config = dict(
    num_hidden_layers=15,
    hidden_size=160,
    n_experts=32,
    experts_per_token=8,
    d_expert=32,
    d_shared_expert=64,
    hidden_act='swiglu',
    moe_layers=[1, 2, 3, 4, 5, 6, 7, 8, 9, 10, 11, 12, 13, 14],
    router_score='sigmoid',
    normalize_top_k=True,
    routed_scale=1.0,
    balance_loss=0.00313,
    balance_bias=False,
    router_bias=True,
    init_std_router=0.00717,
    lr_router=0.000958,
    num_attention_heads=2,
    num_key_value_heads=2,
    head_dim=64,
    vocab_size=8192,
    norm='rmsnorm',
    norm_place='pre',
    norm_eps=1e-05,
    positions='rope',
    rope_theta=10000.0,
    rope_fraction=1.0,
    qk_norm=True,
    attn_scale=0.193,
    tie_word_embeddings=False,
    parallel_block=False,
    init='trunc',
    init_std_qkv=0.0445,
    init_std_o=0.0445,
    init_std_up=0.0445,
    init_std_down=0.0,
    optimizer='muon_variant',
    learning_rate=0.0105,
    lr_mult_qkv=0.7,
    lr_mult_o=1.63,
    lr_mult_up=1.14,
    beta1=0.93,
    lr_head=0.00894,
    warmup_steps=50,
    schedule='wsd',
    decay_fraction=0.475,
    decay_shape='linear',
    final_lr_fraction=0.1,
    batch_tokens=65536,
    max_seq_len=256,
    doc_mask=False,
    train_tokens=364700000,
    max_steps=5565,
    dataset='wikipedia_en',
)
Below are experts of layer 6 (counted from 0) of a mixture-of-experts language model. Rows are named router (the router's row for the expert), down (a neuron's output weights, with its number) and show model dimensions 0-159. Each number is 200 + 40 x the weight over its row's rms, rounded and kept within 0 to 999.
After each expert's rows: "raises" lists some tokens whose logits its average output raises strongly, later layers aside. This comes from a sample of Wikipedia text that the model never trained on.

# expert 8
router,178,238,198,140,204,271,152,179,202,253,212,235,199,222,180,192,191,202,169,163,217,220,292,163,108,215,183,241,235,148,131,228,199,229,162,233,234,278,172,243,182,170,177,193,270,179,211,209,201,218,197,83,220,178,174,182,163,196,185,261,184,161,209,183,183,137,271,258,223,149,214,206,247,144,228,181,221,231,205,147,197,237,150,245,188,156,210,201,158,238,197,221,212,226,163,271,200,258,183,217,145,154,163,297,210,166,215,225,275,150,168,198,274,283,218,202,166,133,138,160,179,190,214,213,209,221,270,192,214,327,224,215,162,211,230,149,170,211,177,259,234,256,209,236,164,157,163,207,223,198,209,133,130,212,180,230,253,232,212,226
down1,223,181,223,192,180,146,212,193,184,192,218,241,176,184,280,216,202,241,194,156,168,160,265,132,146,268,176,200,200,239,165,181,221,190,235,162,218,230,238,234,207,225,117,213,238,140,271,142,159,209,251,166,178,209,165,237,232,182,193,250,189,209,280,180,148,69,212,295,238,166,183,169,181,232,219,213,258,202,260,186,177,213,167,223,171,185,222,166,246,209,174,195,129,109,164,162,241,247,148,180,177,172,250,216,198,232,230,214,257,143,135,196,173,202,166,175,221,130,240,193,205,203,286,276,190,266,165,215,200,225,149,197,223,320,259,269,176,162,188,195,185,228,222,266,164,186,208,160,155,165,228,244,188,185,202,261,169,210,193,214
down2,176,254,162,124,105,200,192,116,196,163,198,172,135,250,186,216,175,290,138,152,202,193,258,95,195,210,195,185,235,201,248,230,216,166,245,205,208,200,208,177,248,203,209,183,266,126,243,186,197,259,179,122,214,193,217,157,238,196,150,165,198,207,168,194,143,215,152,168,182,140,253,184,230,185,249,193,161,232,216,167,257,214,249,231,259,103,213,178,209,155,221,201,221,120,200,213,202,178,252,205,215,140,225,231,220,249,206,166,177,212,219,190,242,219,198,260,226,200,265,163,182,179,246,215,187,254,169,173,213,222,166,176,198,262,241,266,262,223,236,194,173,221,153,203,210,104,219,202,178,226,200,139,246,149,79,126,211,209,249,192
down3,192,233,263,190,178,151,230,228,185,195,215,236,226,238,191,272,151,227,144,127,181,213,220,233,251,256,198,221,236,199,161,174,125,160,179,199,196,286,195,183,169,209,163,257,211,161,184,240,173,165,272,141,210,196,160,195,166,247,209,255,185,243,204,189,131,264,164,228,200,249,213,279,212,154,141,162,201,242,231,137,204,178,270,207,196,147,207,199,140,155,167,230,205,219,229,219,245,219,160,198,150,205,154,158,197,228,220,222,228,267,275,245,132,218,216,160,207,236,206,255,198,193,225,197,215,310,189,208,209,256,212,191,134,256,110,108,210,200,178,176,154,212,240,214,211,272,280,106,208,131,227,199,232,201,250,183,193,201,252,149
down4,178,207,215,265,159,149,212,194,165,178,262,193,169,200,124,197,127,136,125,222,220,122,219,301,237,176,212,213,205,241,218,208,153,175,212,136,250,203,218,202,158,224,223,223,208,189,234,163,176,203,262,288,152,172,194,243,130,271,238,202,209,280,214,178,172,169,143,173,217,160,164,232,239,222,210,225,212,159,222,226,204,220,206,268,207,173,221,147,145,168,218,218,220,209,151,185,251,141,180,192,208,192,224,194,137,224,203,226,277,243,219,183,248,168,198,181,167,305,212,225,172,203,205,118,109,164,205,201,152,141,280,230,195,243,212,234,183,187,202,186,126,165,172,196,101,170,206,150,276,179,128,249,175,198,227,246,226,169,158,214
down5,117,199,229,208,194,190,200,134,207,136,200,200,266,166,225,195,104,176,258,165,160,206,187,164,247,273,190,276,144,199,181,206,280,203,153,256,219,238,211,175,238,240,222,236,244,150,163,159,155,197,235,246,260,216,157,185,187,158,273,177,204,170,249,187,188,281,171,130,128,225,157,223,312,184,232,235,212,169,208,191,267,227,152,159,210,232,170,156,183,198,227,201,173,245,239,178,198,284,194,215,242,219,162,184,249,171,176,226,224,205,247,145,150,200,230,232,144,162,182,228,186,255,198,257,281,214,195,201,210,183,234,175,271,188,224,193,195,184,236,103,278,172,199,147,224,254,158,140,252,220,184,230,194,229,199,210,199,219,187,122
down6,206,129,137,237,218,248,235,149,267,195,293,197,157,238,222,150,107,281,195,200,199,239,164,176,173,246,108,201,196,156,160,222,245,243,225,193,207,221,221,129,218,200,212,203,214,228,232,263,197,125,264,234,193,183,251,182,187,182,224,180,175,175,180,225,238,182,127,149,202,183,286,205,199,230,150,266,223,156,185,240,188,200,179,174,276,183,165,165,205,215,200,252,192,208,172,220,190,145,240,232,153,165,186,239,219,204,210,245,233,222,214,206,199,258,211,114,247,172,263,203,101,229,184,179,133,234,188,129,176,134,159,175,184,214,163,243,247,257,184,227,230,159,161,222,135,171,206,162,210,198,239,102,172,167,203,151,264,166,177,154
raises: "2", "1", "u", "3", "oc", "4"

# expert 18
router,196,200,261,266,207,216,165,231,229,161,239,264,217,179,205,208,232,211,208,188,194,348,195,109,207,171,174,212,205,147,159,179,209,223,195,206,283,222,179,271,205,238,115,186,228,201,165,163,218,208,195,102,189,187,161,152,192,249,189,289,188,146,227,198,115,181,164,238,177,155,170,176,202,222,180,176,263,235,202,248,142,167,214,238,180,175,221,179,175,168,214,194,198,195,234,250,196,237,210,226,132,110,166,315,235,170,200,230,181,116,196,247,227,227,162,190,174,152,205,211,217,157,262,208,231,190,168,245,183,251,282,215,147,245,165,185,182,219,219,154,236,277,202,238,128,225,216,203,214,214,139,169,210,202,132,223,232,179,141,212
down1,131,234,202,253,205,249,256,235,200,213,171,170,171,212,239,221,256,138,228,231,177,185,278,228,260,200,297,292,172,186,254,167,165,186,250,196,233,234,118,167,106,222,190,237,176,242,246,117,185,237,202,208,220,238,181,190,159,215,234,246,203,142,228,223,197,176,224,184,173,229,173,244,186,156,213,127,123,260,155,182,189,193,173,184,186,229,242,179,206,234,212,227,219,172,236,213,133,173,228,183,182,168,217,112,134,215,130,115,183,169,162,206,267,144,219,238,187,290,109,186,223,180,163,110,261,247,145,225,300,170,224,176,175,201,219,208,220,234,216,210,222,194,184,168,226,227,195,212,209,238,196,216,200,172,177,242,146,202,226,221
down2,211,158,190,194,206,154,128,196,204,163,227,180,227,206,189,237,188,187,220,183,227,166,123,204,210,206,159,141,273,228,192,266,197,228,235,276,196,215,107,115,194,207,152,156,218,210,228,182,271,182,247,259,162,117,186,201,233,189,197,173,174,177,161,220,156,157,186,239,193,307,223,171,227,189,190,205,247,276,123,232,138,194,242,224,175,292,269,217,188,297,121,208,185,230,193,190,244,174,151,215,214,159,193,209,167,274,209,186,197,165,192,211,178,203,158,154,206,240,208,205,140,192,255,167,217,260,208,227,164,171,183,283,165,122,222,215,229,231,203,195,169,234,158,195,220,191,181,157,110,164,273,200,211,204,110,137,209,235,234,242
down3,147,179,194,184,217,131,203,187,141,186,188,158,209,261,142,174,262,266,166,203,211,253,184,178,200,239,161,217,198,151,296,177,197,149,251,149,193,220,233,167,190,183,222,175,165,238,154,261,154,170,118,280,164,173,230,118,208,229,255,221,164,189,131,167,216,220,178,153,182,220,127,185,163,162,220,180,167,229,210,196,210,242,141,156,201,210,239,194,236,214,202,179,124,282,234,150,214,182,119,181,210,161,265,107,179,143,148,134,156,200,176,231,203,201,261,176,260,204,208,165,191,179,224,196,152,171,212,194,154,134,206,164,209,187,196,265,218,176,274,151,175,173,187,169,172,190,213,184,258,250,274,184,203,229,186,285,293,170,226,212
down4,235,220,245,165,186,191,229,192,179,150,226,146,197,191,194,233,208,216,192,171,219,207,190,131,290,196,205,240,213,180,258,178,180,151,185,231,224,135,170,121,170,233,186,207,244,225,222,206,184,132,226,210,168,152,157,159,265,306,160,136,203,181,191,175,146,316,154,194,199,232,180,209,246,192,195,226,226,209,196,242,198,124,174,212,216,184,203,247,235,242,165,243,220,181,244,200,211,220,210,163,234,209,254,236,213,168,235,252,276,184,149,150,282,191,145,242,113,188,245,153,182,227,220,160,250,239,237,212,229,165,181,262,248,228,212,197,170,236,227,248,255,181,201,217,255,219,114,233,203,140,214,150,137,180,53,172,237,170,199,180
down5,178,214,258,173,224,148,174,139,151,156,247,245,231,179,175,198,183,144,262,211,208,228,213,268,247,201,176,205,185,202,172,261,139,153,146,193,216,198,188,224,184,218,185,276,254,204,196,141,223,201,196,160,234,244,173,150,214,204,208,173,183,217,216,225,243,78,215,210,208,267,131,190,188,167,169,138,246,205,240,198,228,239,214,249,92,241,266,230,193,250,202,233,196,253,180,218,244,148,207,170,178,234,241,237,241,212,170,186,180,238,211,174,155,249,166,121,215,230,225,134,234,258,224,179,196,214,158,162,172,215,172,205,141,173,160,180,43,200,147,198,205,211,222,266,192,116,168,180,231,220,210,188,250,202,292,146,160,206,253,184
down6,199,229,218,148,262,157,259,245,175,214,194,266,185,232,249,264,233,245,213,209,296,219,193,240,233,179,210,201,180,252,215,156,208,192,216,177,284,257,83,190,220,223,211,242,237,287,217,182,196,148,185,221,226,168,208,189,152,149,211,254,164,229,250,214,225,205,171,155,183,256,177,192,167,207,231,175,229,226,211,210,185,270,209,184,205,225,154,198,224,161,153,206,127,200,226,235,251,144,170,173,203,195,214,114,220,178,156,193,178,241,274,219,168,283,245,227,277,236,152,138,198,158,163,246,157,224,255,216,222,120,171,149,199,270,89,240,146,150,192,174,245,208,132,226,196,184,146,238,205,179,199,261,166,188,213,178,244,244,169,198
raises: ".", "0", "5", "1", "6", "ign"

# expert 2
router,148,243,197,164,178,177,114,190,129,190,175,243,204,227,273,177,264,162,197,111,191,214,233,246,148,251,140,242,177,177,202,184,207,181,136,230,233,201,125,142,151,195,104,110,134,176,262,212,182,214,168,236,126,241,130,207,160,206,181,184,198,190,180,233,211,230,227,183,187,227,190,183,236,174,200,227,205,216,291,239,193,125,189,160,182,202,238,150,198,223,168,217,204,173,193,155,211,223,187,147,153,176,174,169,233,169,93,253,283,157,197,262,204,233,244,155,207,248,162,240,215,192,252,166,202,153,140,197,209,281,216,172,164,188,119,172,198,237,222,243,219,253,233,186,188,241,154,239,241,233,209,125,175,154,220,216,210,149,197,228
down1,238,171,229,249,221,205,217,181,231,159,162,251,216,193,197,239,192,228,261,199,226,242,201,170,181,247,218,207,186,238,180,191,222,185,277,211,237,204,252,203,256,273,168,145,179,205,210,197,217,229,249,93,202,159,219,76,181,234,155,278,206,179,246,189,187,218,190,205,220,205,241,263,218,183,165,147,244,199,200,216,218,217,147,201,206,238,188,162,182,249,134,156,201,115,142,273,190,177,236,223,229,163,239,201,268,160,277,186,260,267,260,176,177,177,183,298,175,137,231,232,147,251,277,184,237,229,254,215,179,263,196,220,262,235,198,154,238,211,255,193,194,203,151,195,222,220,207,211,217,236,114,124,180,185,115,183,258,239,189,230
down2,195,185,174,214,164,248,139,225,275,111,217,190,191,247,208,236,216,274,212,169,185,188,217,242,172,186,195,146,172,278,182,150,209,149,209,206,251,152,175,195,198,186,241,177,254,171,210,164,218,191,249,165,204,154,165,143,208,210,240,167,206,216,302,209,263,121,204,192,186,251,212,140,193,205,173,243,256,133,194,254,202,211,158,183,131,217,149,210,314,265,244,254,222,265,187,316,212,216,183,209,227,189,200,178,216,199,201,191,257,177,106,123,202,185,155,238,151,195,187,240,227,188,229,227,153,149,233,209,179,209,199,234,230,176,157,205,246,133,146,221,312,106,223,238,217,215,187,212,202,197,259,207,175,202,188,202,174,215,260,183
down3,223,180,170,221,102,184,206,193,218,222,216,231,136,182,258,216,202,196,191,162,228,199,190,231,276,90,203,217,249,153,258,132,209,174,242,203,185,154,234,180,205,260,180,214,197,118,247,286,125,197,189,233,184,230,152,253,220,130,232,215,179,243,206,210,230,242,181,229,118,265,229,205,238,167,240,209,159,209,211,250,226,224,286,195,242,248,135,242,201,196,162,222,225,201,189,225,203,228,150,144,165,164,185,148,251,213,213,238,208,115,238,198,210,154,114,136,209,190,258,205,234,249,283,215,211,260,213,236,245,240,153,251,167,227,260,161,195,199,181,178,231,152,209,219,193,295,239,158,212,207,223,257,210,143,202,170,166,260,188,180
down4,200,222,216,272,236,209,211,192,269,243,220,176,273,200,127,216,192,227,210,225,209,277,185,144,142,156,174,242,266,151,219,127,205,172,231,270,206,224,136,184,166,213,283,181,222,215,189,260,167,193,261,131,221,134,255,146,164,179,114,81,210,200,242,154,209,182,176,313,202,243,245,166,233,138,181,159,180,160,140,175,139,258,218,248,165,202,196,193,248,218,213,219,209,156,212,199,207,184,156,291,187,273,168,189,169,106,230,246,211,213,205,222,230,213,195,178,175,199,155,191,184,228,234,196,238,209,251,192,186,227,152,165,192,188,174,195,193,214,228,151,227,206,149,179,237,215,212,160,214,197,194,218,219,291,185,159,127,237,250,236
down5,195,162,255,134,169,142,186,272,186,212,203,182,171,220,173,167,199,156,216,227,151,201,276,185,255,154,232,169,172,199,122,208,187,166,214,249,180,112,132,237,183,210,130,167,210,232,147,279,225,163,246,227,216,174,157,211,254,210,206,189,204,224,192,152,181,170,99,226,231,248,222,246,252,231,246,200,222,123,141,221,313,246,267,173,174,240,245,218,212,186,221,233,190,244,279,198,172,148,192,242,184,172,140,159,245,185,164,190,243,235,200,155,216,222,241,238,265,162,166,169,171,181,197,149,174,194,254,113,167,216,195,201,266,205,218,153,204,203,264,201,165,250,155,175,212,143,201,232,210,178,155,217,233,222,274,152,201,274,147,209
down6,173,187,235,216,163,242,271,189,203,227,199,237,166,215,276,224,205,122,167,233,126,181,193,162,172,217,176,248,233,136,232,211,220,242,215,194,202,168,196,192,266,205,217,219,244,247,186,239,214,135,158,164,227,248,205,197,240,196,125,253,172,180,187,252,269,183,169,203,209,147,216,219,122,183,164,131,243,168,126,192,144,224,230,192,218,227,211,196,255,193,191,141,194,283,192,140,207,129,170,116,199,172,184,228,218,227,192,200,117,208,164,202,234,243,156,258,214,139,204,175,210,224,217,187,229,226,218,235,252,133,214,175,89,185,124,206,93,161,131,211,167,173,220,265,262,220,212,212,190,239,163,196,225,207,211,262,235,292,233,153
raises: "\n", "|", " ", "-"

# expert 14
router,199,222,250,218,208,213,180,176,246,123,163,186,256,239,174,183,150,217,216,235,216,233,279,201,148,189,185,182,150,199,222,232,201,203,226,223,200,231,210,216,249,174,229,131,124,153,271,193,176,239,201,220,133,261,229,145,172,211,183,169,128,154,163,193,211,129,224,230,157,208,262,150,172,164,221,246,154,247,198,165,112,229,166,170,181,180,193,198,211,231,179,227,265,227,202,209,131,164,153,216,206,220,220,239,185,210,176,157,217,176,177,260,210,196,303,244,217,225,178,241,161,192,270,215,184,192,148,308,244,165,240,114,269,137,174,190,238,240,259,194,271,135,223,149,242,201,202,193,187,255,163,190,243,185,116,252,247,150,261,216
down0,176,183,231,193,154,149,167,200,168,244,285,145,217,154,149,168,171,194,209,208,170,204,259,226,244,255,229,205,126,217,271,190,205,238,219,201,284,185,245,195,199,222,251,128,156,224,195,202,213,184,195,185,180,243,207,186,177,161,202,219,212,183,189,208,182,176,215,231,206,202,147,201,187,276,179,146,205,210,197,196,207,234,208,240,118,144,222,142,221,118,254,250,215,192,201,124,200,206,236,187,137,209,241,282,158,217,250,175,152,130,195,202,167,240,142,277,226,207,183,192,192,222,183,231,224,232,157,208,298,252,180,245,205,171,187,184,250,212,188,264,175,84,176,202,160,228,235,200,249,267,97,249,215,92,197,126,192,146,155,186
down1,188,159,234,219,163,154,207,279,200,201,221,257,206,223,102,162,207,210,216,208,148,173,218,179,277,189,168,133,149,147,172,235,210,221,236,281,217,180,159,176,227,178,180,162,244,272,238,154,276,181,225,221,281,204,160,150,205,162,202,142,221,153,140,275,237,257,208,191,204,234,191,217,250,174,258,156,208,153,161,220,148,182,219,112,146,230,199,211,292,255,165,197,128,226,222,148,186,101,201,244,179,214,258,172,180,197,223,173,219,232,210,220,248,184,215,191,219,181,220,145,191,139,201,159,138,182,209,217,241,113,154,127,255,163,215,225,260,179,201,162,177,223,269,220,186,182,195,226,132,195,167,152,171,169,231,168,152,247,196,196
down2,236,214,154,230,199,198,184,90,274,182,177,160,199,143,190,186,239,189,281,275,209,252,180,201,221,179,169,245,214,228,216,143,188,245,162,98,231,145,166,185,202,162,252,220,249,184,248,182,225,181,155,230,167,193,165,176,198,235,193,238,209,220,154,173,216,233,243,236,181,196,192,198,303,238,225,303,167,169,245,219,140,252,177,190,147,260,223,190,140,259,226,237,126,168,219,187,169,210,189,164,179,195,230,192,135,153,170,221,233,196,202,220,234,203,212,171,211,193,205,154,223,249,193,164,197,160,192,182,231,264,174,71,229,225,110,310,200,180,204,220,272,152,249,149,174,189,243,244,173,155,158,219,190,199,191,229,240,184,142,205
down3,192,113,178,198,171,179,170,140,206,220,235,238,217,169,212,182,167,205,222,192,248,222,196,205,189,186,250,220,152,153,160,194,90,185,204,156,251,228,266,202,123,200,229,226,225,179,262,224,195,185,188,161,252,230,236,187,225,87,246,241,210,212,255,187,167,195,154,94,154,253,230,250,231,242,184,234,233,230,180,180,278,202,176,222,200,214,193,186,146,244,217,253,189,192,288,194,167,186,229,243,252,215,193,219,204,264,211,227,136,117,168,254,219,212,144,151,230,192,172,280,248,182,181,145,160,227,215,193,235,186,202,123,229,152,115,185,240,258,263,232,223,235,202,202,194,174,175,249,112,151,169,169,163,202,279,203,258,169,191,207
down4,258,195,223,137,198,201,205,174,214,180,132,145,208,246,185,234,198,169,257,249,195,186,153,299,169,144,178,201,226,204,160,138,212,194,243,217,170,138,140,223,183,226,141,145,174,230,248,207,216,212,239,209,217,197,199,110,149,231,202,254,264,217,196,200,108,200,254,237,153,179,142,242,255,214,122,200,236,197,203,170,251,209,223,223,184,209,228,236,236,142,202,244,183,159,225,214,175,170,232,205,215,183,203,222,168,161,134,162,192,151,180,203,145,170,268,191,247,172,180,196,185,205,177,162,189,99,324,114,279,228,230,191,174,212,250,139,259,241,145,237,215,184,199,182,222,239,208,168,127,207,144,160,184,147,166,204,276,196,262,201
down5,231,188,178,198,101,171,238,149,231,205,238,291,156,167,222,221,171,152,194,213,205,171,174,172,234,223,215,160,156,154,220,180,240,198,136,108,165,195,100,182,174,184,194,153,181,260,247,210,223,156,159,115,221,230,146,184,161,218,188,195,156,262,134,197,215,190,162,240,158,216,188,207,175,146,196,201,219,207,200,181,209,194,198,194,216,255,238,142,199,221,159,201,158,277,169,151,214,145,196,238,174,251,205,226,225,233,148,219,88,165,218,182,211,134,202,253,219,128,189,223,200,257,257,179,312,199,178,156,183,193,257,160,201,220,178,188,298,189,230,161,186,313,243,160,234,206,195,296,150,238,210,197,213,183,178,238,165,186,214,198
raises: "/", " of", " with", "-"

# expert 7
router,253,237,314,205,176,212,200,183,234,207,182,262,223,218,146,212,170,223,176,213,186,265,274,116,116,168,152,214,186,195,191,191,235,194,199,213,234,195,155,250,216,202,143,163,247,163,207,190,228,204,173,50,214,201,171,190,182,262,174,259,206,201,193,200,127,141,196,198,141,107,285,182,249,218,168,160,287,207,185,192,197,236,196,248,239,172,255,179,224,206,157,196,199,211,202,224,147,236,244,173,149,152,192,219,170,177,255,202,257,159,151,231,256,183,209,183,177,127,161,158,194,201,239,190,216,199,215,168,239,252,266,176,174,198,203,188,184,227,211,211,181,287,223,171,113,193,227,191,162,144,126,113,167,152,160,203,215,206,239,200
down1,247,176,143,150,259,231,113,248,156,197,176,121,201,190,204,145,209,240,198,206,146,232,130,200,172,125,222,186,220,247,249,209,207,225,184,302,157,238,157,224,186,134,141,184,179,223,205,221,242,233,188,203,143,223,217,177,204,233,180,179,215,197,195,220,140,217,218,188,154,247,188,244,244,150,178,234,174,190,240,153,241,203,185,172,216,191,219,188,229,272,209,184,208,133,205,277,215,262,277,182,250,159,241,226,292,127,209,252,174,217,260,232,206,239,214,194,220,229,254,202,248,175,169,233,284,147,210,146,225,164,155,187,130,200,189,147,248,264,222,194,224,132,175,160,177,165,173,168,247,146,230,208,314,166,162,179,162,220,255,205
down2,233,189,177,207,134,229,156,256,125,185,184,170,223,129,240,240,225,161,171,184,206,186,216,251,241,197,181,232,190,233,151,206,191,312,213,219,226,176,166,152,229,231,155,129,197,172,219,238,153,272,157,184,191,252,144,168,168,159,187,241,137,299,245,214,195,214,210,260,160,210,198,232,243,237,186,222,223,212,230,171,225,167,206,158,243,166,240,234,238,130,153,259,184,270,228,201,188,217,243,212,152,193,170,196,205,241,176,239,228,172,199,215,155,162,250,132,273,225,206,228,194,162,181,185,155,170,291,162,218,267,234,126,170,170,259,140,173,206,198,153,267,263,235,184,275,279,150,252,131,249,203,239,150,167,186,205,168,198,176,235
down3,256,196,145,123,265,210,119,166,152,207,212,133,178,232,208,187,237,176,227,200,222,189,177,220,264,196,273,249,261,138,231,152,169,161,285,190,186,177,220,131,231,176,114,163,305,256,214,190,206,136,214,215,184,211,262,244,232,167,145,188,154,160,178,163,218,228,193,229,244,174,159,141,225,277,198,243,148,212,167,204,207,181,182,212,129,158,231,189,171,166,130,207,184,175,195,142,219,141,148,174,73,212,192,194,225,218,163,220,225,207,151,257,166,226,276,250,195,160,178,187,176,270,139,213,220,241,228,136,243,200,250,233,245,220,215,205,260,228,173,169,197,198,151,200,168,226,175,202,133,159,234,231,207,223,233,212,200,187,176,228
down4,234,195,259,246,267,160,239,156,151,214,180,213,158,150,136,173,241,103,175,226,154,229,213,260,246,209,242,248,229,230,239,199,145,199,287,215,242,242,191,188,216,282,193,195,284,254,196,210,128,149,169,232,206,128,153,242,222,173,275,213,215,217,278,188,174,179,203,153,265,171,172,203,147,234,213,172,194,198,214,156,238,189,141,232,249,227,222,243,185,208,183,183,253,239,183,227,199,167,204,135,274,219,222,166,115,182,226,199,167,219,192,146,209,114,179,261,257,203,182,248,175,219,194,244,125,178,177,155,214,161,213,201,222,194,257,217,115,188,173,185,211,146,163,235,239,165,201,139,185,194,158,200,221,271,198,213,233,287,170,155
down5,127,196,160,211,158,253,138,142,231,179,145,164,200,183,150,173,215,190,150,199,194,173,123,198,168,169,282,169,145,205,167,157,196,217,163,228,169,89,177,212,201,216,169,229,179,157,215,283,188,194,142,169,155,186,150,244,117,217,196,210,190,219,204,170,227,209,243,162,192,197,183,167,195,207,162,207,204,170,144,216,239,237,222,234,192,112,256,211,135,232,191,220,186,227,228,246,148,295,158,175,255,251,150,180,212,303,251,157,195,188,216,247,241,133,172,191,267,254,231,210,211,181,167,226,212,277,223,221,261,158,247,158,193,183,152,172,202,224,237,194,197,224,229,125,186,233,244,250,225,185,172,269,253,158,127,249,139,196,204,255
down6,225,196,157,194,223,240,187,172,197,197,169,264,203,150,228,174,195,281,163,222,185,129,150,313,210,171,184,292,227,159,271,203,263,210,159,178,245,228,123,139,167,211,233,145,248,223,100,207,217,149,172,185,194,192,236,141,263,229,202,148,201,179,193,203,234,275,140,196,247,259,235,250,260,219,178,185,234,157,202,169,216,180,188,226,186,208,229,98,165,219,213,156,211,180,187,224,230,219,195,96,218,259,147,201,222,142,198,204,242,206,235,210,134,263,145,215,267,287,198,215,194,210,120,209,158,148,192,212,169,190,235,212,163,199,189,164,250,215,232,212,202,204,165,151,179,295,236,256,167,265,199,181,197,185,207,217,232,207,203,183
raises: "6", "8", "7", "3", "5", "0"

# expert 25
router,225,227,313,258,190,215,187,195,213,189,259,278,274,164,200,228,176,204,187,238,171,219,187,117,130,206,186,216,180,187,224,222,184,191,179,255,190,241,191,230,214,194,123,200,226,195,221,199,189,207,130,105,213,227,191,157,188,276,196,254,244,194,190,230,124,148,234,280,169,130,214,148,245,234,181,161,278,221,244,189,160,228,190,222,150,175,264,198,228,185,230,205,208,184,165,273,254,246,245,206,155,143,180,269,228,195,198,217,213,126,155,236,221,219,174,217,176,130,178,228,199,205,315,174,204,216,200,200,182,295,265,182,123,238,181,219,209,200,211,191,200,293,241,247,124,191,234,152,204,218,162,165,167,202,154,225,215,200,232,193
down1,253,197,190,178,263,206,154,201,177,218,224,219,250,238,202,259,278,187,250,234,170,263,174,194,181,211,182,228,250,217,208,168,171,235,230,193,209,191,101,168,216,211,213,143,212,185,223,196,246,202,183,187,167,215,219,197,177,228,194,230,214,272,212,218,173,228,94,140,188,199,214,170,229,189,232,247,240,215,205,224,205,221,268,195,227,245,262,314,201,185,235,180,198,161,214,197,312,276,251,232,246,216,163,173,246,212,194,185,241,221,185,186,155,247,148,312,243,198,167,140,132,187,146,224,175,269,193,219,185,233,262,176,239,266,228,212,230,184,162,253,235,184,100,178,231,152,183,130,237,201,164,162,245,129,117,190,256,227,185,207
down2,244,260,229,177,153,153,254,241,200,201,268,167,181,142,199,227,203,189,198,140,183,132,187,258,193,317,280,197,226,148,200,91,216,246,201,100,226,163,184,200,230,203,229,135,158,218,175,147,153,133,148,236,169,215,236,175,209,190,197,253,182,191,221,174,118,206,178,252,251,178,218,217,158,207,185,184,259,203,223,195,189,214,206,194,195,149,279,191,240,254,172,192,200,234,187,177,242,247,187,194,178,211,189,135,183,130,173,283,171,143,180,265,232,201,258,170,208,240,219,245,237,222,177,183,162,232,144,289,135,145,182,187,204,191,152,175,225,251,171,261,201,182,244,279,160,224,203,198,160,201,218,196,220,242,258,225,163,187,255,254
down3,226,173,245,160,154,213,238,122,256,191,183,182,203,147,152,215,117,184,181,183,168,207,222,168,111,208,171,246,162,166,119,203,206,171,203,235,253,285,197,143,210,213,192,219,203,202,241,230,153,249,214,233,171,214,209,211,181,182,239,302,158,155,186,194,187,151,284,171,165,225,165,261,169,188,190,155,175,208,180,224,170,188,190,202,236,166,140,197,157,226,201,262,217,174,247,181,170,216,171,270,232,214,270,304,223,195,194,210,242,177,208,248,196,166,177,164,314,147,228,273,230,228,192,195,257,203,248,157,211,153,168,178,130,227,202,214,166,207,247,152,226,177,196,211,225,273,150,215,171,158,95,224,143,207,182,183,159,111,251,182
down4,218,169,229,193,242,184,174,148,216,165,226,186,161,154,216,151,206,202,104,222,153,208,136,169,161,134,166,160,172,205,247,179,219,236,153,232,201,255,171,206,185,174,188,226,174,217,227,210,196,203,153,195,170,179,161,191,155,171,195,304,268,247,202,187,185,159,178,211,280,186,246,230,193,185,163,249,142,167,284,191,180,182,157,185,173,202,207,241,111,128,278,138,175,272,136,177,173,241,247,229,197,202,146,144,174,141,241,280,160,176,194,186,204,246,234,181,236,214,255,159,256,191,227,145,264,203,199,134,122,185,225,133,143,184,191,154,191,226,160,159,191,167,235,124,213,250,195,188,197,176,248,296,229,221,281,191,178,217,232,225
down5,218,211,219,197,247,193,167,181,203,284,148,265,212,232,173,202,180,271,181,301,138,224,180,177,200,156,221,237,206,225,140,235,227,146,174,198,215,262,201,225,179,181,239,208,176,156,185,239,177,167,178,184,235,286,145,225,160,235,172,246,284,87,236,182,179,166,198,210,207,178,206,176,169,249,253,194,125,159,151,298,219,212,245,217,190,247,218,223,195,214,246,181,210,204,257,215,240,182,233,194,116,207,186,190,197,200,339,102,186,202,220,224,222,173,210,166,175,233,209,194,199,179,186,205,247,221,151,210,290,224,160,158,247,260,147,202,244,197,192,135,192,137,191,199,216,176,229,114,174,216,214,193,216,273,270,212,171,219,211,145
down6,189,146,236,186,191,245,222,201,249,169,162,248,258,212,261,170,186,204,134,171,137,174,171,169,255,202,147,202,207,285,213,198,288,194,177,250,253,214,139,229,185,327,189,182,182,273,246,199,221,268,224,262,299,149,218,196,243,202,159,144,158,240,235,173,212,174,221,196,236,282,211,177,194,208,246,125,209,216,240,229,240,253,193,147,237,208,173,221,231,200,233,160,226,215,189,170,135,181,135,151,221,273,162,207,195,142,221,178,190,220,219,195,197,187,191,198,197,191,177,230,263,205,270,163,117,207,194,127,198,253,231,192,177,186,242,173,209,281,234,277,286,243,211,205,165,196,132,219,218,197,219,246,246,229,183,212,203,203,221,136
raises: "0", "2", "3", "1", "5", "4"